{"n_layer": 9, "d_model": 224, "n_experts": 128, "experts_per_token": 8, "d_expert": 32, "d_shared_expert": 0, "activation": "reglu", "moe_layers": [3, 4, 5, 6, 7, 8], "router_score": "softmax", "normalize_top_k": false, "routed_scale": 4.85, "balance_loss": 0.0146, "balance_bias": false, "router_z_loss": 0.0001, "init_std_router": 0.0362, "lr_router": 0.000625, "vocab_size": 32000, "norm": "layernorm", "norm_eps": 1e-05, "tie_embeddings": true, "optimizer": "muon_variant", "lr": 0.000987, "beta1": 0.93, "grad_clip": 2.0, "batch_tokens": [16384, 32768, 49152], "seq_len": 1024, "train_tokens": 280100000, "steps": 9646, "dataset": "wikipedia_en"}
Below are experts of layer 3 (counted from 0) of a mixture-of-experts language model. Rows are named router (the router's row for the expert), gate (a neuron's input weights, with its number), up (a neuron's input weights, with its number) and show model dimensions 0-55. Each number is 128 + 24 x the weight over its row's rms, rounded and kept within 0 to 255. Numbers have three digits each.
After each expert's rows: a language model's description of what the expert responds to. This comes from a sample of Wikipedia text that the model never trained on.

# expert 7
router:134131126134117162135100152092131133144106154128118132168146160094143119139084123175116112130143151131107104119142151119068109169086125168100083127100136152155171099120
gate0:131132097118102076103091081134063126127133158124125108155124138109162123081100133080119139118112151157111165122108107104165101121156135134135111118122145139100156087146
up0:099163128137118069132141181147117162132149094164110152104130106151154122178100141143145159154131112205106145161117106163151147169122150160094128102085123111110102175111
gate1:176142166138107141124134105123123150121127149114152154152151082107137104136093100146134138145136071111157155169121131176059099148125134143154125128116082122117125130161
up1:087118097119142117153115146121129111138136114135105106113095164157126146116152134097121131113100183136098086081138108086200175110138110114110128110126194163139117131098
gate2:125149122106133151136110120115115115121095150114105108147135172148147122162102124095100149128182110124146117115147147118157118154096148137106104147096142113112123129122
up2:106109121149123109118133145156138140129158103152143128097130090110104152107138107165145102127079137106107153159123094128115136123160116134153157113146125155145144137135
gate3:120184146144133137134144126102120095092113132128106152135130130087139125135120127126147103129112144121125117104157069135107141124069119117081163131080132172130138154152
up3:103160154129163118111109131149129121139121098097129185122178132094154126144175155126135113159098117112151124124156117133090156102112131121085171124114125145135128130110
gate4:113090115148152133120156123118147128174124130101113124157113147122121121114137155113141127135119132116102134103106123109144104158113133168174102105116122107130197132147
up4:125121154122144123112095116150139151086165113121120149113131079102142122146104128066095138144105158105116105140134091161095107165137103127127192106125104105138084092113
gate5:118134152149110128153132170083115134149143123137141125124140124082162096118125119141112065138125137095135120120104160130091146105158139104156115119165131133169112142121
up5:116161144127119123125124152086086152172122133134138135106138109086161103109118111150104092157127154098133096124111178156119138107143147102148127122172132110163123171130
gate6:085151160113143135124119162129170121128146122102117131147096103150115102128084111122154117165130131098118104155128144105053160109106119125149148093093123135118139116129
up6:140107146140126126127134127128100135124130139168130104150159127106125141132195161140126116121120127123140129101126118161176121162125147127139113153150105157138081146161
gate7:172137107129111139119137130139126130107114152072116103132128212103138112134099148106148150139167144091093106124142108100145085142099150079108135168107108142093139137138
up7:071099109117118131134123138122137116140126124188120149115140105136060147098146103129132144158097110157150086166135183139119133161152116133153139084112163112141168125122
It responds to: Math and table symbols. Pipes, equals signs, colons and semicolons between numbers in tables, LaTeX formulas and track listings, such as = \frac, 3:54.

# expert 2
router:126113118146125133155133138099157155167123150114125147138137151138111116160108115132117080159148124129136065117111131157088107133106128167151093096101112145165150120116
gate0:104101143188076156114136130142148115124134140158110164131128163171092152121100120120099101106153150109107121156123119132154088155126169167134086137086101160151156117118
up0:131114131163069130146131128151150119111147119121123124110124163154148118125125164092115130131127115144103122160151112113132085136115141175097136112118118120148114034142
gate1:090141111135160121163115113082144126190152116110092125147152113093154105101129162106125122139135113163123099122103172168114135162127167096113135134134168104120129127154
up1:088147152129172119148083133075113134167137137108094119115160157103164057108116168128112105131111109157129123176143126123142147161105161133128133133112158131131115129153
gate2:161136147148128082110139121132155129164123109107151132127093154143149145108114122097131148159153127152102139140109117127165170102120125117130102112130165127119088166106
up2:102105132132120108152101115170090146140092142119147126105069129182165126108165150114168101140132125115094142133111128135112152106173104093162126132140151133116101120124
gate3:129143142159116147156103160130129094117102109126117138118151142120068140141157069126129114114147134122134088137150134166126123130097122181125146158102118131163152123107
up3:158173138158104142154106147123106130118089112129086147131129140081085140132147058139111109111101133116131123121161149199123101130078117171150143155124121112193129113105
gate4:099117084097135117136137123142149133134091186108094164119121108121129131101129164105112090127096146147116119128095086128133092144102135122128168139140151121138124116158
up4:122129105108127106140150149137162141125100124076090141117118101133135135114102162092084117166109145159100113128068080104141098104100141137138131122129139143154133122181
gate5:118169121079121115101142114128145082115116124126166122100153097097122078111120119142134130124143129169140105114156093156130160060150153107141141099115135138154139104124
up5:146150103095072100098082118137152134124161165132098094131093142036149124184131118159133137141111125145116113119143130167131171124133111127121137141138186119143161133126
gate6:117138159138132158131128128145066098129136166141117125132134112118177123125121123178141105153134112141123138117127131134111124099153129105130113134161122118121119156142
up6:138109105094112119133120144114171177113093107107139108075097133160123136133124151066133126123132111146116123179151099121127159152097107122106127142103128106150131128106
gate7:154102121119161135133114137142166172160139108140128106091126152169113143119103163120125147150133123127120153147099076119113107133117135152136134078148140116113139113119
up7:123102140119137106170149141144137155143136109164179096129125111164088132134083111131090118110198087133086160119105142131152089118173198156092128129115102158156164143124
It responds to: Country and nationality names. Names of countries, states, cities and nationality or religion adjectives, often after in, of or New, e.g. States, France, British.

# expert 35
router:147101131127115150150114155085139138131122126138125160193132164149128124123111103141103125131174142168101088124156132120108115144097119152109104117110130125149151098099
gate0:119149165143131155103109112102144128133128120105124126099117124132090142139139129148117137111091085112128147102135103119153088134124102150103149116095210137136100159155
up0:110167140149151141100134100102130118147115111124124128062108132127107131146130128141146143117102095093131174091115108120133090122133103153130140129111216136138111160171
gate1:136144117121113086128134087094110175139127109141113115124128156114123155163104115113133110192131108138168141140135145135119124130139149165072120109136153144080139105146
up1:161165074104109119130113100089100158132122131130091086134137131103121166156107110120153101148112107171186121142141124135126111133123129144090112130147123166078135117174
gate2:114126121164108148097117124133120141119152122154103133140073150152104109128118102160165142112131162129140117142069112153109137158131151170133113116183170125133111126161
up2:104127143146129120104148082157110099106153165134113163101127111117141118154128152126118101130130113081138159094159077142091178095161128136160132170137171120128128162130
gate3:175135140166130108104143151119133101169120101143114148169169142162119134115112128147116119145148151150070093097147106144109128093110108128122125120121111170140128157143
up3:098107123094126157155102109159112163103127131077135137074096125120143133113108074143099104133097116108150131156135127103146150151139173122161151137140127084148096129112
gate4:142095163091126122102103113150148111106110131082156110117122118133136138121150152096145124068149131160169152157112138108155100170139126108164139121137122092094128078158
up4:142154114122134132132152120134097152100144128131084115162123086127100145151138123170149119144097168151114161113126115139157168171152148156141154134156118138123101125115
gate5:097187129146113068154121158151113110096161088133143168133134183150106098132122129084171125120150124098142169128119130091091136095105140127132132127118143135131154091071
up5:128170135106089112191125164130118125111109129139130160136128163113130120133136129083178084108125123108159159113159116113103163112096149123117083138109147141150153107093
gate6:155108130127118091125101115119138099101157108086105139152091084164124144141142154123123083139117148114109113142118164103123142127139132150113141115103125100129120129141
up6:099129133151127110087125120145118084157172110134144156127152117122130136137130205109145139131102131146155142119117137121135157073104115122122145088146128144141160103142
gate7:152132148115157082162135110159179140122133111102161160168171163125156138058088114123104120138144154111108182123175102120099175149142106092140153130130093153103104132089
up7:112116092154094178119111150097084117129109155144094086102090089119109132187163127131139128113105087122173081127094166124165085098135150164115109113127158125155118132169
It responds to: Table cell separators. Pipe and semicolon separators in data tables and lists, especially after party or result labels, such as Conservative |, Loss |.

# expert 42
router:147151131152091140142137154101149141137102167141118145164123152119124114132122164154140112120143132161103099097116098123072127131078132152135130126124123154106159123118
gate0:143156129105127115123171144140133112065101145072067107138164108121131140129127142151173136111103116182118118107134110121172119169109137119170174112111137123137124127117
up0:151126101138155130134151098120122122104119123130104110097154098144157148103127147142141171102089164132137135127155104109147131158158114128127202092124176119119112128107
gate1:150148134130162130130129112116119143131144095113153171132126134123107147152081139098141135156153143139130138154083106107125078133120105103116131120119140113108088174122
up1:096125126145151121147135107112160138131137142143137156165111158074174061089143092158132157124116126140145101123135110141079167119098130098144165128163150122098135131124
gate2:111140143146134084088098137154128123119147117132133171110130079095091111132161121093100095131152135142092102149155118139129095113113139137128115141104121110113147197134
up2:182167134098097149137114127158134086128103076158133138109140115173177146118092157124114130116155141125118135139138083117144130088158132162154141105119127127095125089147
gate3:112121152168092148132196144105099131102104164087148109130162145122154105142113127157128108160124103130119124122131190096114118090108096149131157132136119140129156136134
up3:108096176109108132155141123117094142144111125074125105159166133104149090154090143126155118122108070161125147136127181120143109101116101181130138136107131151109162125119
gate4:149174135110134170171102126148152117171105088118129189102123124148097138127097161096153114127108140110159113137082124149113082121098110105127136134113133140128151149148
up4:134128128119119117152137111130171139154101136141110137098157096119145107130141160107159140121136119139133122132131147126101107115161117090147144139119130128147137148132
gate5:128156149144113102137133112121126143149094111149118130092196094112148095125181161100150106097117109107156123120119162128122169086147140110136147154111118151131173121155
up5:114093095141138159151157130140146129135127117104108124163091144093124158111081127166136157136141124160078129129160093115118145166148139137119142083166118061161113094146
gate6:151130121155092116148081127137147133138109143142139130152132115111136119104143182110113119139134124107123120134162096086106124118138141140115077130101106121140142108163
up6:165141104153079135147110123135158106162068121131130169142155121146095127115152141122115118144137121114134122141125087101106124105122146113117120131098106144129130076170
gate7:130139125110109114150121146183139132127092145139105135090132109150122136124140152179108142095077111125140164108125098117127123136162117131151128135149132133122152149129
up7:173132128142140110097117103116136107117144119107161142130158136119096137116105159114111118174135146105133107129102146147143100118091150112118088127107154131133098140131
It responds to: Determiners and quantifiers. Articles and quantity words starting noun phrases, mostly a and an, also some, several, many, each, often after as or in.

# expert 21
router:144121137146121169131124134063160137141095151129124144163155128140147122114099127130120132125161137151139093086153095115094115138080103156140136110127097146125115098081
gate0:103096141150117125098096108130130136102116138121114127144138097143086129115126107146162160146143115160131132156150118155163141098121166105154113153151122121086133123132
up0:142089089150101122120116145149149135123125165109143140146141147076130130149126125136090118105126137132140085140146106144136127123128149150134111120116108168100102137161
gate1:116148110159130142142136118118136101103119168133090152129117113121107126124135130126071177101116121134145102127161175104158127137134132161107159136115147151139120169114
up1:112122114143125186141165142119103095105109161106104144155124118117099155161128112125090168121118124126123131115149128086117178149121160157141164149122120153141117173108
gate2:094149137077132129140141121188111130181107127111114140114134099095127093118138101122164128160134068084132164148157110100131106143153157143135160100146122146135153146140
up2:154118115169136109120107149077142109070160135158134122146124169181107138139114153132112129094135172163110088104081165153127155109131123127108069162111134120115095124108
gate3:154102122151143100123148098151140141146133108121148135146108162130084103131139124120120087131138110173143120135131125109138086170126086141168101141136134136142149111122
up3:116122120140128170164122120155151114119107127084135133146116134119110094206158120142140166101153126135086112157119119069173161127165170138146122133127121094143135128121
gate4:149123128145108143133152203129133125100123122113164132120128082111160134111125128127176115110125086129107141140108121136093185102127098100119110135168138151120152118119
up4:123152156130137118134105110140137105081128134160115119099099164170107114134126124126100096128125136112135156124160116099163079161169144129096161115106095102123104132113
gate5:110155113146140106141141128086119108095141125124147115161109155141116124119111115121149176117118097137153117137135125163152149109172153152125116148185135149115152124133
up5:161114134107118122130099126147153144170129131117119143087168076133135113126166133124091089120134156092151146151120146078113124147109110139126114142075100124148110119102
gate6:126151095126138090129192123125137136118117102104121076067082122087151105155133160124133156093107115060120118158076114102127152118172124115115146147152112090142125124137
up6:108143113115155103120171110127156137135121097110120087088072098102151122137134176159138151083120120071136112150105125120115165112167124107119150138154128089126118121127
gate7:114132143118151095177177132134107159168134131152166106112131120127149108113145106117091132125116140108127132103112107167149129115130114116101139073134140140079114121129
up7:125137117143125119147128139129164133179139133167138171118115102139141089096163115129080182160140136145099124091103131137157099135105097102070086127144117111144124105112
It responds to: Determiners and possessives. Articles and possessive pronouns after prepositions or verbs, such as the, a, his, their, its, often followed by first, own, same.

# expert 59
router:160119157133103136133137145106169140141081129096126143180145192129166129143131107148115108131142140116150073084129128144080116145101109166141067123116102164122119123100
gate0:141131110109101143145099100127070095147062115125134108102142121069106131103174123125114103129154134134172134137153107095138076141114150123135134141146113117162154131171
up0:144143118130127147127133109134066123152128107131133100070131095083112150122126150122109123168145130137160113120163096118091111181088192111142145117126137145117140101139
gate1:154128111112135114086102124078132130120138124133145112116133113136057115147159127117134103135144160133124116131132050173118075132175106108092099126082143127141107131135
up1:138089131174127117139118131142093114125108127147136113158113094132120142094133177154104108086126114159140171120135180139076136142143123149131146143164102163111177076136
gate2:159126089123055092148145111137111150148138150124144151110148134139153109155136122120131108060143123165108120113148134131119127141103109126128104123150156180088151118190
up2:160130166110128154120111108098132108139103107108118167066134122148126129103147123139109118135119112175145099156078103146120086134094114182184143116132093150106132115176
gate3:122087080150139128136130102121143155136161155128166155203155151089171128144146129142121114118144107085122135066137128133152106134120114106096176116104152114136152127150
up3:122172175100132114149118145142115129118087089116069083071114087134132112129114127134112144133112143136099116144126148129091164101160141143154116142162118134113137167136
gate4:118129170135144128143130114155131100129150117128158100132095145089142115178115064093133141152120118138112107139140131106124091152121170114133140099138103161133158100099
up4:143099157102149124145099133123139112074141139094108044136111116117118116110113113133165084097144132137129154132061110136142134180145080107153136127117116133110118135159
gate5:146132100138144148121176168126123124119147109124121111146155125112134114184155129154135114121148157115085109114119134169136126104112139117109137127093151100123147118130
up5:111123144122119110121096071111153136122126134132143144107110125141131125077124132123121163141111096136171131156113120106105123145135116102139120142148087159096128121109
gate6:152137148156157116097094136108132143161098117117135182135151076115140122139164127142125131120121158117108141123131164118094160103118161138138148124086105124138141133142
up6:132127104124116089151165104136164106138148119116128136089120173134123130096108124098134177144154099160167122095124121143164108160159150138126114130123151162147142120141
gate7:136059136111189156139190124133137109116115145098157135142099111175145117113125146115103090087139107115135136123159160113148173113113124114134072139174102116141095083134
up7:121123104133118114159139123170179124127128136135129157139146135107109140066162156122204117114103180142149092104117088162141112136099115146098136121152181145112109119112
It responds to: Clause-linking words. Pronouns, relatives and conjunctions opening clauses in narrative prose, such as what after knows, which, it, when, but.

# expert 18
router:122136148144136121158119131111119146154122163171131111155137137151123098132115154137131135150154121128106123147126117110114114114093150163114100095124138142138173103119
gate0:120131137113158091130141080137132149136177171170129145124123128160083120135125184094121147119094110117130130147139117110112138151116144142134149158132149158115075125110
up0:166140104122133150137131135170130131089128062127130074132103111078144137117096085144144138119131143132111130147139093097147157127126109129130128091102132102159137163174
gate1:101137140108135127126144104172132104147172129107081142141147128120118125078100113065168162144083120143079143117121130135155101144160117124117186161151116135124130130126
up1:149130095118127090144126120172145100067128150133169111167100101161090109116164171157106114147175096150129125117100132158118138110144106109132134134136103122100081158140
gate2:119092151133141114121123099143141140172147137090142140086146116103140151116085090117109125112150073111142148126120109099086082121128106144106097142153142137123142109135
up2:133114142109121157146137135139111086133093120154133112108099118160084112148114093114134138182142142139130137120111116072138055115148078163133088142088112171157169113144
gate3:104146124117146124131150133131127067159142166098108152112172074143138124129115133121106116173128179116140140134149136123136092096145145165134096109082125164120122133130
up3:154138126143130124153115120103165125144184133151138087120166126134148141099112106104109116126131140143086129193119099098143145101107137161090167131052145142142084155116
gate4:102110125140140140133112123146104169088145125139125157164099077095065149145129123146156174143162095122121139125158112149119110095133100139110125165127114164165159128138
up4:130152117115124136146103153124141155131131127110160129127108150151150088142161140145154150076134148133135131139105150080150134111113146074109120074136143149111112125124
gate5:114145137134091118125129137122119187117123147151158112131142161161092151123178103129131121084157143144131176112117124127111135149136172114144133127154125092106088148194
up5:105102135139132129161082107139104086101129145131164119138103168078138146100140108126111136130216148120114124151155126117140082126123116139093118141161138111178131121126
gate6:133128135136191140140145103127130117106166186115129099120156145137130128116147082091081171098129124153134115133177160127157123152099137127125129131144095121120140068103
up6:106133115166119133123077138091108147148128094104118168132150118123129122130094161169164100123101139074106140134077105120099119082133128119101149121094155135104111187130
gate7:095125176126138120103124078097139135137128142130159146126183139114141137152161117128191135139115100082151154110115138126092138165129157111123141162134134140125161106087
up7:123125154135119121131134127131090138151120121131181150080171136106137142154135146154189090118082121110128122121128147128099178159103156093089124105119096092150132094108
It responds to: Place and institution names. Place names and words after of or in within institution and location phrases, such as Academy of Arts, India, England, and verbs like located, founded.

# expert 20
router:152094129148084162131105161104142156123100167133079157172143140139129110131129119162125100113161123121114118108131140121126138127103128157101101095109115145131153108108
gate0:139119148138118156108140099127148118131061145138109120110134128135123123162160137085097111130103122110118129145100114123098168138115139129125121121087153105160154079108
up0:154127135136112168118139088135124133146074157177134134116125137150140139129119114099119134139118119100126153142106132079112153132118110121147132120116178088143162101118
gate1:109116143118167129140148116155090134097149128130080133104134136160124139106165096112109130103142149160124109097186091146112147091100138105107134135069101131121108149120
up1:117101154113160134129125127119127133134146147114095123106134133130135110079144091117094168108154111147122080125132120131114117109066141116104112115069132133118137111090
gate2:100107135096137128132125112119112118135175148136135145106189111121140131141101174144076135112088153136098132139176127121156153141111136152133121059135121114094143119135
up2:141184100123160164134118119128160153139046138130109128134117128117149125138153100118184122141152096129145115144094114132128118061092099124126130174151140133162139080139
gate3:143107120144135125145139128098124114119108168090107147136154122159127104116138130132158084132125104154158126133154125117149128113085131116088127178124119173120135151140
up3:121109111136137131150142125111132123131105183062066154127157128147114117118126125136128079135109085141159134109164158110170110112107160145082122165099129177109132133141
gate4:106148165164146113101108162108118118148100151085124136158140101136128159117131141128151147138129106112126108078141142122134122123111149117135125105097132114155085136106
up4:131128116187144125116122142133104118130121174082117124149116144119130113117118094121168153117114095101123126104094134131138139118118125119124130065123153132128102094125
gate5:104162164142130112094140135144125148113111132108118123111107111106110192115131149144147141130128111165107149131125120107147131126102154162130112143155108132114150161144
up5:153074115085129168165120101121132131158135134136167124142154140123144092154139101122125127128127143112138100128165139117153088123113080114109149133133138093165090116127
gate6:127144153121116174111158158092151071124191136151118155094126105155108153099166124152132087114105126147151150119084133131102127172145125146112135103124110144092140156177
up6:109165131106127166084135130110113088122160169162124133066125146133095147107161128151144105133103157200153163148149113100108139156137148158097117101121117147112130135162
gate7:162134102138149128156116096137133113175167128164128175115104138094122125128070106117133142116122101137101145161149131120146061131168141124126101135066182129133103122146
up7:082125148129133114108150152087136148086142126114152094122151105160130127113186119145092115129137150111165099115128119128145149126130104119134128115133091131105138129119
It responds to: Table cell separators. Pipe characters closing cells or rows in tables and infoboxes, plus capitalized first names like Henry, Frederick, Edward.

# expert 33
router:127144143165104153136141147114149106161115136127132118198124182103162108132101120114126119136166126129141090065093109151110124153103119153117098117092102159127120125096
gate0:115088118091132130144114118090170169148119146146117080133173135072115097095132117151144144125108147125176124120127140136129109144159085087150139131128127150109164130149
up0:135093144122143110156094151115129135159118145140089097142168137126093108085117129150143124152147149148094119136101144153146099123145094138137117162133122128139113147132
gate1:129165142134160098086135075158145168152148116148110128163200126074123131121134102106088171132123178090177123128138132111125100085109151094117158108096126167141133123123
up1:151088105098116157154118147104107158121141138126104138104096125162083126091151169168145116130113139160115158129152104113166149163154129140170079171128131095118127124112
gate2:144125137129160130108151119139097127128124158079108092142136149128106132108121124155121138118149120088096155105118118162129087123131110135103157136143136161147127169155
up2:117112138141067093149109154106129119100137144151102172145142094116147128166179142139115109077091123151138128101146143132121182083107132089142104145140114078120132114132
gate3:080126151115142120177144184155092106116146132101124139114077117135129165136086122176137124118124103116111145138146151129124130131155111133118127119142162094114131176139
up3:183157128142084139122119106117111185119123124151104126122158105145097126123174116097132158138116160157092129146122097086128137132147153103128159137117112140135126104156
gate4:110148108142132128115133141113137130143156158111079081149132116138157124165098104137152107138130154123134092109153146119102174155146144126148152139146127125078126141152
up4:111117157135113154133141147154132124097132143099129130161121112119163103153122152100154108070125089137175134154142074117102139113187128109120099151123086098124160145100
gate5:106135168116113111111157148114085103134127118137143133109084153168167153128134130147111157123121133156105107121140150163147155166130145188124152110124128132132127094113
up5:110116171109073114142112130125117133142120137118133112125134156153086142148105117079146105150143152162130107135093101127131143126091121135082100117092088099146082110156
gate6:147181135146096123125094097103160137145115117148122158106163147108124140149122161089133111111147109081137133133130147136136114099128180136120127178110139115103118112116
up6:144142131115146122176103156141119139114139159098123087102129117102103141136093135135106105132140173138111154160116062108152108138134125110102108140129093128129118143120
gate7:095138144118142119151167148108123113147142143119176109177112097122073127141143115085155134148142135117098076147128148120121136126068156133094138162193154133129132109119
up7:148110128118106092136084099138141156130118146175110152101148129134168112119139120156093129121144144139112180127163101140096101176175128104155096091108117125101107104116
It responds to: Relative pronouns and clause openers. Words starting clauses after commas or verbs, such as that, which, who, whom, where, when, and subject pronouns he or they.

# expert 25
router:152105144139105141129116172112159128127103135131087159149139166150126127124126132134105089126155125138107112105139127127107139158111137172107079092118136175150172105112
gate0:163147086137134105101117134132174118181106130126135079106135151124091098119106135116163132124100123122099147124107149098148126127174119176124094117135142158132157090141
up0:104103183105119124156121127119072137115136102133112177122145119129134137157139109142102098135141148141148130148162109176077114111101114092121149140121157104112072150122
gate1:160090096179113139097099167113133136139196122131102096096134126127157153118133116136168074114138118133114157136105120075079110159128140129116072129072105112136117129131
up1:115127117130105138136117096115090098141113120128145139157147136127142135133117144119168124167092129142134115100166108110074151119117152140160091088069141127137120124155
gate2:101111098094126114135147099096119105094200142165128127134154095125103137113128164141114147091109108115108112097154153128137080144100132122115154107135094180108120104148
up2:141115178185118157145102162148119153163105125063116125141094148160173122133120088151135076181129132128156150144088125143111174121142095129151103130104166082132107161115
gate3:130089158145131127159161118100119154155125114136143108153110174141122130116089129113141093093149116120125137132082125107125108148120123114115119126140119160145115127128
up3:117062154158111116159165140120118164148131127130153125135130162147117105121102143123113099105126106127127133113097162118147123149131132111135126109113118151129097126111
gate4:143129144159117132112121149165150093124151147117134202103191158159098123107096157134162105185111100127118121104142117143093150133167134130146112147150120129166135148138
up4:096115109098129129150128109078111161131113110140106065152099099081165140161149115114076150073148173108144135136115143107153118121090125131122155112115133139104136099107
gate5:116099162094121112124119115165107105140188135113146144111168136151132153125171100117111096118115146112071119122131131141121136152102100103143133075120101119101123131116
up5:146146157090136124118107139141125108098167146142143152122139141152131139109189112124097111098138132099055125118117097135125125126106100085114138097140110116109138112106
gate6:139092114132111072142120129156116135179098124135123166112200079113128114111131174141112122133132182112130140092114161128092124092132131127145143134138132152145103135144
up6:108121137122169132135125115157160144164093141139136167136112185121125099092159143091145155101134143126164168092094123102155148130092102132173119135113135115148177148120
gate7:131132139139126150141103105129089130151150124136083129146160117133135118128110130164149086153112149112118190095131154151149148080134090132111071098115175108148090139125
up7:128120168157140177094123148152175101095127139100139149127126135154149129146126133116122106121155129059123120124113102124091134159096116141166185162163099127100117134124
It responds to: Table cell separators. Pipes and semicolon-numbers ending cells in data tables of election results, league standings and climate figures, such as +6 |, 0;.

# expert 45
router:151089141138126168136112147100154101092066150135113099172159114169148135121085097174139100160152127159121131090145127117083165161099104138152091089109101138116104094105
gate0:138113122110140126114160115085145145122136087110110107088116108128146152118169133119070164135121130166142096123148134163113096132142169133158125108098098121068138111106
up0:110131126135113149123113187128116146155131107115131127130109113124148141122089126114115114144112158116093131098107109123153157125149131143101148137142117129106095105155
gate1:162131119149151119128114137132086132119178151135171084141126124112127127148141103134128149180139134127123135173085146142115136132121095183129118181151137186157140147115
up1:099160135105094131126085116152175149117099083122083129101129126158086140114133176141151124078146107138153112115130151139113132146146128106140137105121136133112125123144
gate2:127142131122153070166118145145138074125106172117156135185144106138125126155165098144139128116084110127128133180120154128117134141111162075157125130063101094081121134176
up2:136137124130123109148098124091080127125126113102174154157168125129103081170163130126113139150099111140122165159103121100115142102122149068134106135084118115087145101127
gate3:110127144110102138143152114080096146116168138164145149103149111159130116123157149141160089166113170108140121110102099074104108133136113142150134129130088107092139145078
up3:150146133104103143154118079113093143118132145152154143119141115148125079125148132160148082152116176111135150109087053098120092123119122132167138127131090111126106142104
gate4:166122128121097195132147130126130108089094128143119126125119137158127148141135116168110091127099127111137134147136085092088140096171109115115136122150136125129127128132
up4:162123112113139217137156124096116117130107159157110148097144120142117159148138113154123052134121156120121131131124123101105124097131115091109118103120142080129146095123
gate5:104129147130145141112111120124151109131154124108109117118108102117155154123153119132144120130151121146137092103132106145125174108148116123105130111124143162109144118157
up5:141141145122160125109144128121150106133123144121098121115110109131168168102156132115144115120135149155113101101124090164130176113160138124094120112144141130095143118126
gate6:123159140154167112134135086137093082118123135151100139153145108085095134116140144100108154155143144089083113128106155164125100149110079131110171127137165142170127152130
up6:156124114112088128136120182138142150146115141064161141084114148173125105124089134149144086087128108166174113151142082104129126150109149103127106135119147114111129139122
gate7:094083086149144111208174141137118119102093107130106124155089132118143122122137165057134147130144109129138127088164130117114144125117150112150136112138068109110146095116
up7:098113129133125099204151142128115123095086105117126115135098143151135110132155135078105107149147144129114106094133124119122117124130147105161134122136070088118121100129
It responds to: Articles, quotes and slashes. Slashes joining names or units (Anderson/Wright, and/or, 56/km2), opening quotation marks, and the or The starting noun phrases.

# expert 1
router:137107150137103150136141152084155144155102145109140162149170159109131120162111103154106084148159117095103106125135152129116152170083121162114084129120091174158147108140
gate0:126125120111086119120149164144116084129119135162098116133120142054135071095128130088102127089117154128161095199134111161145116132128110131091165176154140073175116138137
up0:091129115107154150124090121169161132123142126154194111139095088117104139141138132132145185172147140177102117159138112147156095119106107158108055113149135151132133146086
gate1:145104172126133126186145145133151112155134122112143110106130111154132110114114117157092131148133108116113124156156131153114097137129150113128132132131112135107156157097
up1:168116140168151124172171114150145128155133141128153127088126088132111107091110116157111092127163117091125139132132127180130075127098125121173131099152109141127150132114
gate2:142109138149095158082172122130121105174107066095135111129089075123148136120173145157138139167164098091114132132132168156141156113129087116124113114129150128109147146153
up2:150121110088149130141142151111109147057166190150136137135157133118122131137094107076117137145094155117137126126125088096122118118116138152142153143111101153106130095117
gate3:088065132155128120122108123103146127111153147116126120121092105094107116105134059132055091125125113132120149148120137142154156106134152146135141169122169140125116181125
up3:104103122124101124130104139122139145095138107119145120135115110121110144105132082132117104116139090151113137152062159145155141141113120128125120123136122130133087170132
gate4:135113106130093124108158170121115138118145132126126150131182128140122139131079113146112086104142110117135106113133135169130160140144119140149084138127101129105094135106
up4:156157161117124117130124144116102137147088115131119072107116094125112144134131167126144180129142122128106139156125152113177094152122144126098167137117130119129127101120
gate5:097098157147157098146118151039107096147072151144119155103174138080168111147157149099117140115116151113136136132142171155160132127140120106122124149135132114104175113142
up5:102123164181152086155136142053147072173118123162122141117180146082138101145138128122124144112113136145120135146139201161113132143098126111114097154129136123100153117118
gate6:140156119129113130135131127085111134146150137114113142144143180120172102150092111125121084149156121151125124093081149098130117123099116082117138111181140115188152123149
up6:129121103140087134099140159144117139100136125133127113147179123126148144140084122139099082117139082167102163104099152113157127132084120141126085121130097157137110134170
gate7:134115128162127086140121133126155146130151131120128098150142144129109098134131126135107133142118147094134122070157143119119118178170106074103144111115098125149120143109
up7:114134095106145102151110141111160100119136137174139099090166162167118119134119155099146144127140142180139151137108097162164122105142102115027134136128137128107109141125
It responds to: Places and years. Place names, country and state words, and years in biographical or historical prose, such as York, Massachusetts, 2011 in census.